Weights of a small mixture-of-experts language model, trained from scratch on English Wikipedia.
Size: width 512, vocabulary 46230, 133M parameters.
Experts: 128 experts in each of 6 layers, 64 SwiGLU neurons an expert, 6 picks a token, a softmax router, a shared expert of 384 neurons.
Training: a variant of SOAP for the experts, 523M tokens, 3991 steps.
Below are experts of layer 8 (counted from 0) of a mixture-of-experts language model. Rows are named router (the router's row for the expert), gate (a neuron's input weights, with its number), up (a neuron's input weights, with its number) and show model dimensions 384-511. Each number is 500 + 50 x the weight over its row's rms, rounded and kept within 0 to 999. Numbers have three digits each.
After each expert's rows: a language model's description of what the expert responds to. This comes from a sample of Wikipedia text that the model never trained on.

# expert 36
router:511533484542508535620416479526511510413406563596497423516614495480437501504564427472508419480478566500479408445456521546480528410446518451460508564439555463496422437535538543542440556483512468445449500507547472541501448421469401456490485523453466439486513427458499511482506525557544595540540623502606515480469433489446532562512547511449529553508531574510544420576454514616491527499606
gate0:437515444471486481522513515522459431507531485487381557540489519472499495560540476502475450448508532456446438508543429470468456576509556401460487527487487512513417510401513479426511534492519477525496576567526460523541448452526523505578450467422513539514510496574467546592561511470442491444545473521495496502441449533547516499487426544497535484549476440472558509560564426524447460462514
up0:525538592472513544513468464434490553517518571484421547464462529462554468538485504474529448482516505446560487512564500491590493430454515461561567442528472445434517505523518528513517474497572549511490431521479426441470460646519466516615538475534476505483542518451435444480517439504477528429474494453553449495471559569531489531547495499446456388493390452468453546473485548408519535380446
It responds to: Separators and connectors right before a number in census, statistics and table text, such as and, about, more than, a bar or colon.

# expert 24
router:492422493587480523589453451521567508490538602549480450437509503451477495599482409509500457518524495391485511528474552489449445444526521560539442584592555480431454492490502521536524452411517565464488492556561534594570392496538441421533488557420457567492515401507478497513462533559493602539510556559481494542527539438483510568507514488416569469421513549500477514493490602518568446445538
gate0:497537418562513542505504520473469488572565569456492452501485501584530494511540446485470522476523490563529444510526480508491463557509529527475553414477526544479428485438555580413500466451553526490464502542489469537568512525547470575598535495471506490534499479512473503445592422513375515537503442497561452463409480590590409406465470568501560433535466534486577484435560514435537533505511
up0:509537592487544464475530451486449563577428472521459521504477536519539471576434478491524495474537581424602500493504536474613521450528522463602523533521515460445510437400504583408541545557528513542491497504526486424493447546478476490504501533413539601562469583507503512460410466421412452519450488535552496457505490544510512542495426410447533484547446561459395557540464486557533528468367
It responds to: Main and modal verbs after a subject or to, such as would, did not, could, wrote, took, found; also does in quoted reviews.

# expert 15
router:516449522514585563601583459504491516441439559476490432484521453494470557441532507496532391521557485461409403492480630601439435517481549454467455494458594437418485440583546533471436432463538532423491587556442443508493444435382434510523455496475541467543463500478490417502516554539619561538462613487481457554513551443509549408510525470463438452461538566427451470484473518487521502557563
gate0:496561382583470604556476461529566436525555492456387565499512564473554445480533484507509485510471583541511480454479448490513580504372495445561502469418568585509449415419530481425478512463578507444472501508503437489552470448552537576568456469472512523568484522518472512567569445511454567439502451596513427414426511460557562448557470535516472527482425492473530548510509490490462564535507
up0:584480463509502454480440433486495528608484487497416581457415543532502477531462480516583493543436495536505549450542534513554457504554519414575575553489497509506456489514480527452508526544476556463528428548499447457402411540528417464566481548434472518641506494465520523461562493504516579410456453451597491469501478522508498503515512543468475452481424494430497644476511486472598583501470
It responds to: Separators and unit tokens before numbers in geographic infoboxes and dimension descriptions, such as "ft (", "- Elevation: ", "Total: ", coordinate marks.

# expert 29
router:492480464603538561543508448507567529433518601507519497495576450448443497579446505474486497567546503481495445613429538491344526457466599558440447569472543477507461491524422463504491545459497474453510456490490438468565433455406414537481492549464470562553530389490474467470533516525550535553559526537525520490529506462492436587482523441419466505411538520461455504465452583478572525527604
gate0:491489466512493500528497473566471474542567449520490413554464483446452529509456494454469486541517613489541471496496547557522449431506513508473497470444492601452474485402506467557594562500502544451485551543418469392571533509465522555458473493402481563536431491465482472515464430487400552477467459463582483516440472543592503445455420464496471450524481527505560520594482444503519527495479
up0:509539550503584513465509511481531480602462508563397440506441525478553557557513490511477546487509475488435521450558486427610441452582482446551406520555516459412548414436484544533458538578537575492453583537446528484461488593470392506563506514515513605533548489501559513562557517498518463470438452563570416512500523548438555508555504516450518421605422497522411603477551577531530476469587
It responds to: Action verbs after a subject or "to" in narrative prose, such as played, joined, running, operating, released.

# expert 14
router:472458465578505578583449478476463599425550512441492463535531480501457570486445460511574461539447538488420475596452526524519503447476481483460446544584552460444481469523477546442478527459509570452543482549559525499507545477471506423575467526415431533537471411550520436390483523501506606568555562532541612492477469460505459496468515499469462510509480503396506541561504553575450519465564
gate0:513557476532523575614507474630511429545565519484552496497429554506559576480541544531576482437528552546485511469580488449540456546423435495556602406442437535471438535436523497580545570469481508455458493541520485529591478441500457500498419388497508542489472537506486410485573519563449545483542484567516576515477450507553477506442448547482510569479509543467577385578600517431479490510473
up0:532425583514469474542508389396453560654470530464468453518377557417542491529454526603491500546490520505535517436491525488496530496482501428535521368547503482451473505431545590518424535485502540511529451554517453485418489584528479553604483497526477532479549462447492514532565472490535519484502529407474515565435537521500479476489445505426453439540437510419394500539520528520502438460419
It responds to: First names and name starts in lists, tables and infoboxes, often after a pipe or by, such as Sir, John, | F(ilippo), Jos(epha).

# expert 26
router:521520440470487569451455466474490516506520498525526451480476381468462530537504492516567480516484497461470506529469491509468496503503638416468459520494501468477409452560537535557486538453527539490567501581661536526467498432443504510637544551456521424585448490506450445440492447559489499518521587521508544530528540474512489544450509467472487523511593567482391525462468573534549548460528
gate0:510540465590414506531530507586479504538631509487459557527512543431499513482520442471466490511515581470569480582435466503557484586422443517440477500467552520462439523474434528504514571474599453495505549515538519443562508552476475597522434394469457541470460555492425518570505441506373496545506492545600435480478473500609502418468434453448451486488493554455564466601565511518537505479487
up0:559376547499490486495480436444526517641472605431492531467375483458560505526368409479518498539507508450491562559544518461573441438567497462557435531592574468497461489489583600522522490548459540476479448490551558434451467577504468500482493516510492512545506463445529548504529484563469511453424426486581445509483502558547545510497515447417451433488445536415468542489557530423614490455509
It responds to: Paragraph breaks, wiki section headings such as ==History== and ==See also==, infobox headers like Personal information, and the following sentence-initial The.

# expert 33
router:482532550465542500519541533447415582397507561510472555444601538533364594499446423434572429511483463463410438516400510593556454425488506551490390511455467472394453469593429541459543468452494570466492492563504452479593469517497436458562468476467436487564443482414497401456520496584562592545525541507519550540510563498475509545500524490544469512443531543441507608487412571540488457557448
gate0:517562422500430550571509457466557484456520473496517580560531502456510608544539479535495467526452599464441435463601510565475482464490573455584505420437579599476404509417488500502468525555539520496476552518471419485626472506534519524537413426486512580501427591498479458582635477527444496505440473528517483514474507443593493498442426493458462510544449544474476579518530498428482484566419
up0:457500541485442456481531409509529537580446535496411434490417537405550501569446501577512544513496463460485561479470569420554519456517442407576456565591520476565515521510557536474443543526505511464545436558486506432497538487582476467499469447425476552571539461466546586535521417527520525425493426560599483441460554510480472467585473431422423450560371510457516570452571528531543440407446
It responds to: Opening pieces of place, club and personal names, such as Mont, Fort, Port, Captain, Dun, and D-ist-illery, often in tables.

# expert 47
router:445544553516570504494517526434494485467479524487428455437501483417404507486444463473518419538526513426525530586474521502502503492484558514469433472477481426495459439554478564546488567452527489493563434581513483564510538414547513448481448523491469602526474524463602463487522527540479530475530494536516514513483469489507565463433588508445565500474489497448462437447471505628556553464524
gate0:522517464559446484532571462600474469491514563421440513506413510488509443512519505459459463493499605404511400474577433557460499615401469466537589461539536586434462483479439477560491536584622483493473553585468487529597505418527555501558408456505543502439444454500407512551555440435482544512529512501575562507468477541460507507438417495501444489515494548460537473506492464497495538498416
up0:559465510533617443495510513452527533595520520497385564428372523463594506551443456471476494467439511460595546503527514486533461456452486473554483484537543511522478486460567511533503534474484578446536470550525439422518446540507405560557485523453520542457551453511579480451485429493476486472424436523636434507556533554578428493524440506481477460606477500431471567433549531523604528448463
It responds to: Final pieces completing place, taxon and proper names, such as -ville, -aw in Chickasaw, -sky, -iformes, Creek.

# expert 63
router:401491505461469554531528542485491562447429505539499438529537462509398611435496457618604432522588570497409530564466542473481545319461508553493507487461552480522452449555432560492527496474492518521627420535489431549511486473538479463467525508504486545575524415443441585497509519543541507555490537557519594500497418466552520590461540510501558581555473498443478606522432595564448463531469
gate0:515530511532523506466562484590453493442471474445554476485458572411505502519468501531484506476527549455427472545515487489448525536478499414596521475537425564526511524488515480541539500543486472452423486592529460458571587504524481489561452415427548562504452505513408435549573486555438570449477462511474518561429535450553514476438441511490501510503423484523569428554620454466514497507380
up0:494405562551501473461434471423458557597490502514501491518425536518461470449403481518495491552525481513493469535459421453517476511550561432531524559568536457471506469565492435443378486538573512454492483500489491436512455557508489559558528495460542529506540399477500523584598473505440525500437530556499429526526459533510570471514494527442476435554427415434462584522523506488525484365522
It responds to: Opening syllables and inner pieces of personal and place names, often Arabic or Romance, such as Sal, Mary, S-ale-h, Med-ell-ín.

# expert 44
router:457482529514549544530472470381484507441448477575440409499518430377458478481474457560492456489602454466511488490413549493465500476463562406387537468575497490529507401560458452512444437461529537452639465571494538541524575488487508506505464537494508456511510473465601394369491611526574483488550447556551514522485552416563520470380595560507581579510478514460464495457493608503460526533536
gate0:517573460547447483464532495532450516486600502392441538456417545443559502505468468451491565451591576471449471529495413565464452568437514463500518470458517531473401488448487498469539501498521509496510468480512500452559478549468445609584446415545492502551553488503440491525557425517481555548390480493630534513410495474511456508466431578451481539508472498483600482484548479484502523550423
up0:493492525489546544494521428448477481573513564524482518428378515406527521537449484457483467509466471530555557489563494539519431460476478470671496529538566457598471459513435493516423447485560577445506453506471485448511461503524511488576532586490453563433484467461541462489562431490521541487431504430573520456520451557555456432578457515504444467482422484411504541447444508450597450441502
It responds to: Middle or final pieces of ordinary English words, such as er, ent, ot, as in ser-pent-ine, cul-vert, liver-y, juris-pr-udence.

# expert 53
router:429478486484465540523498538480513490568507516513513428493521449473491560470412456559489476600517506472475432483461526558476532545415534439440501503552509422499393449614523517570444636429489595522507451511591506521469468449467503479505486588476473434526519439429410450497534469514478506505534538598505496555468541461482445392402578483439486483438535473447440474421413556479589517541578
gate0:491539491481461534497488418522473508457516498531472555490514521465563519487440509470471503487496588499516460449526411531490521558485468522534491488445500553441454484471515538500431620499505485496547580611547487543619436501554491495601480466539470584567522595559511569531593440487396572487468483583528525494471552411477442450499416483485450550489456462507504482491545481420511513396539
up0:509441503491460563513524431520425495582545573486504510461430541568549452594385403519468526553555529496505518566507465487515421558520566601514443528547571465419478468472482542486419474569572520447487498550507488420409450561517444468563497503501420509600589522459490556535503369436368485482406507557611459415448464526489466424477464415493486496601476572414415558435478553501532470451460
It responds to: Closing == or === markers ending section titles like "Boundaries", "Toponymy" and "See also", plus the paragraph breaks just before headings.

# expert 16
router:433518534466546572529491502535500587488437430461516483567562457394497512598386477447523472629540519498433503486497480540464576443432477512421468580520587438471473418600452574489506531433403469508508474487554547533581570468461404434475489541427465493558496435508529463426535505516461579468501496549599504618596536464475484513458509458494499594441538589463452420495468532582542579472637
gate0:556576506522431501496478489557542485546621518504482544536530467417544533495558510487437535490475566495480508513533530519530540519399519468564498499450571491474492457408535541464476549519563472484533521531525533513516559521590538521498440421528463576572444521451492468572576433494449571423496409420497533443461469487447500516368439513450509519513424556443564470478533438474524480450460
up0:511467500567500491512511442457503552589501537513382469488354559481546499495405454457425453544537495489535510553535506423625459444529476447583510540525561516485502458439499561486516507405569490512508481519529512441450528589451479598589570533511451459507507458464563446524511446549406560386444462490550457540528520617552464525539472462430521527531457499463476529516487556465557483439428
It responds to: Periods, closing parentheses and quotes, and commas after titles or years in citations and prose, such as "2004).", "Lady".", "(Issue 5),".

# expert 28
router:450483508517521541538474460540521573457506491436521450530505482437496549561519438490564455502490561508465481499550499583526492421411567477419508506540572464458504472645486515470487506468483546528544524505576580528536455483486512455558425539397491429639412475553379410546534527579476477551464481539556553536562497468534508488485547480556554579428565567448375530463452509479606514537501
gate0:496491458505449508564506409502482528486547478463445469517534633467499555514523407431451457454427632539474418516522510483609548476479438547510512417481525553508415543469540549521440579454554574586401549561432448542546482486478523547627364417447491473547485449450510509551465423476450635407469459519549490457459497480550548441454464530419481439464465567523566527530546504463519527450516
up0:509410429449493524552560439477531472530476591484494470467514528484529542512433525489521516445529534485549535479518505420603493465560544562527509515480528469432438475424619502498469503570448561554469555527507491501447456495532495537538475524487492551522522487505509469479536425481399531468381442450597478444502561567567535469592391480384444430527480473484453615507501519437510452417416
It responds to: Last word-piece plus period ending a sentence in descriptive prose, like "platforms.", "episodes.", "high.", "YouTube.", often before a paragraph break.

# expert 54
router:443555527530465492575472395503463561470477492541451437508559466429334539456507452502552476484562545461534550558537520564568508481462560464437559536432556475343480419514606611430528509481555474465501472515476521516491499503571427531523461516392498453564486476473569519495520526506580538536564592557515572424537548484507475507428568478483500523459471569441445476544438567520507467482549
gate0:486463437573470528477524509523484390481514498475497513554542619523553495524506460506442539549447569494445519560554472542529520541404499515520471503428524577463458451411492459490502516522542567446515477607493473515533487493496500558583445505441536561488519483515495532513544451521371572488498488564525543499406468440456543464466396557473490463473473489503578495556505507494464439459529
up0:478467502534548488451521470506410492563527576606470574456481483421585495500482449526528548433485454464569490501540446484476474439512532452565469493476551479525446480488644547495429550564444547486523516503561420505417427592531495545573508477513461562567577458493509512542580484481450483471459439502542512527471489500503422494543464412443551390522486495390482587435526566443524434420450
It responds to: Bars, minus signs and opening parentheses before numeric values in statistics, climate and census tables, e.g. | −, (−3.7%), Density labels.

# expert 41
router:529502538494453534536476488561463481520555449543487396502466410511434578524445423567577458599513531463407485507506552544527471523484549475519525497576554435482495381532497573552439612431462617478561505520519498538511456433528490546460479558500526454544485435360414473480547508540501507491477483520522536565470600531474371576480545423491497544409566467444459508557497528507530585537486
gate0:577559520549472545565493490570442564509594508477491466484496564477547458497477535458510451437486595533524428516514504479557543516441464476461538478411502576492421497456535499530494479501513511501464478538477405495609451480516513509520458492474509563574523560525485482598571416514396612521537482494511527458467544423485446445482441507386394523638495501504576479549571578523576515514471
up0:483442518517480446454512373435495528519453532535530501473459559416576453477430523513534467465550503500486510480533475492483438485549510480613414484558550476466486518465514544571496447585541480490405518470560441480408510579518440581580502471490471494547485473492432549497527520487498514482415458484588410496435521504437551484465454484453441536531376529485369561476458511503593432473467
It responds to: Wikipedia heading markup and blank lines around section titles, such as === after "Current", ==History==, and bare infobox headers like "Government".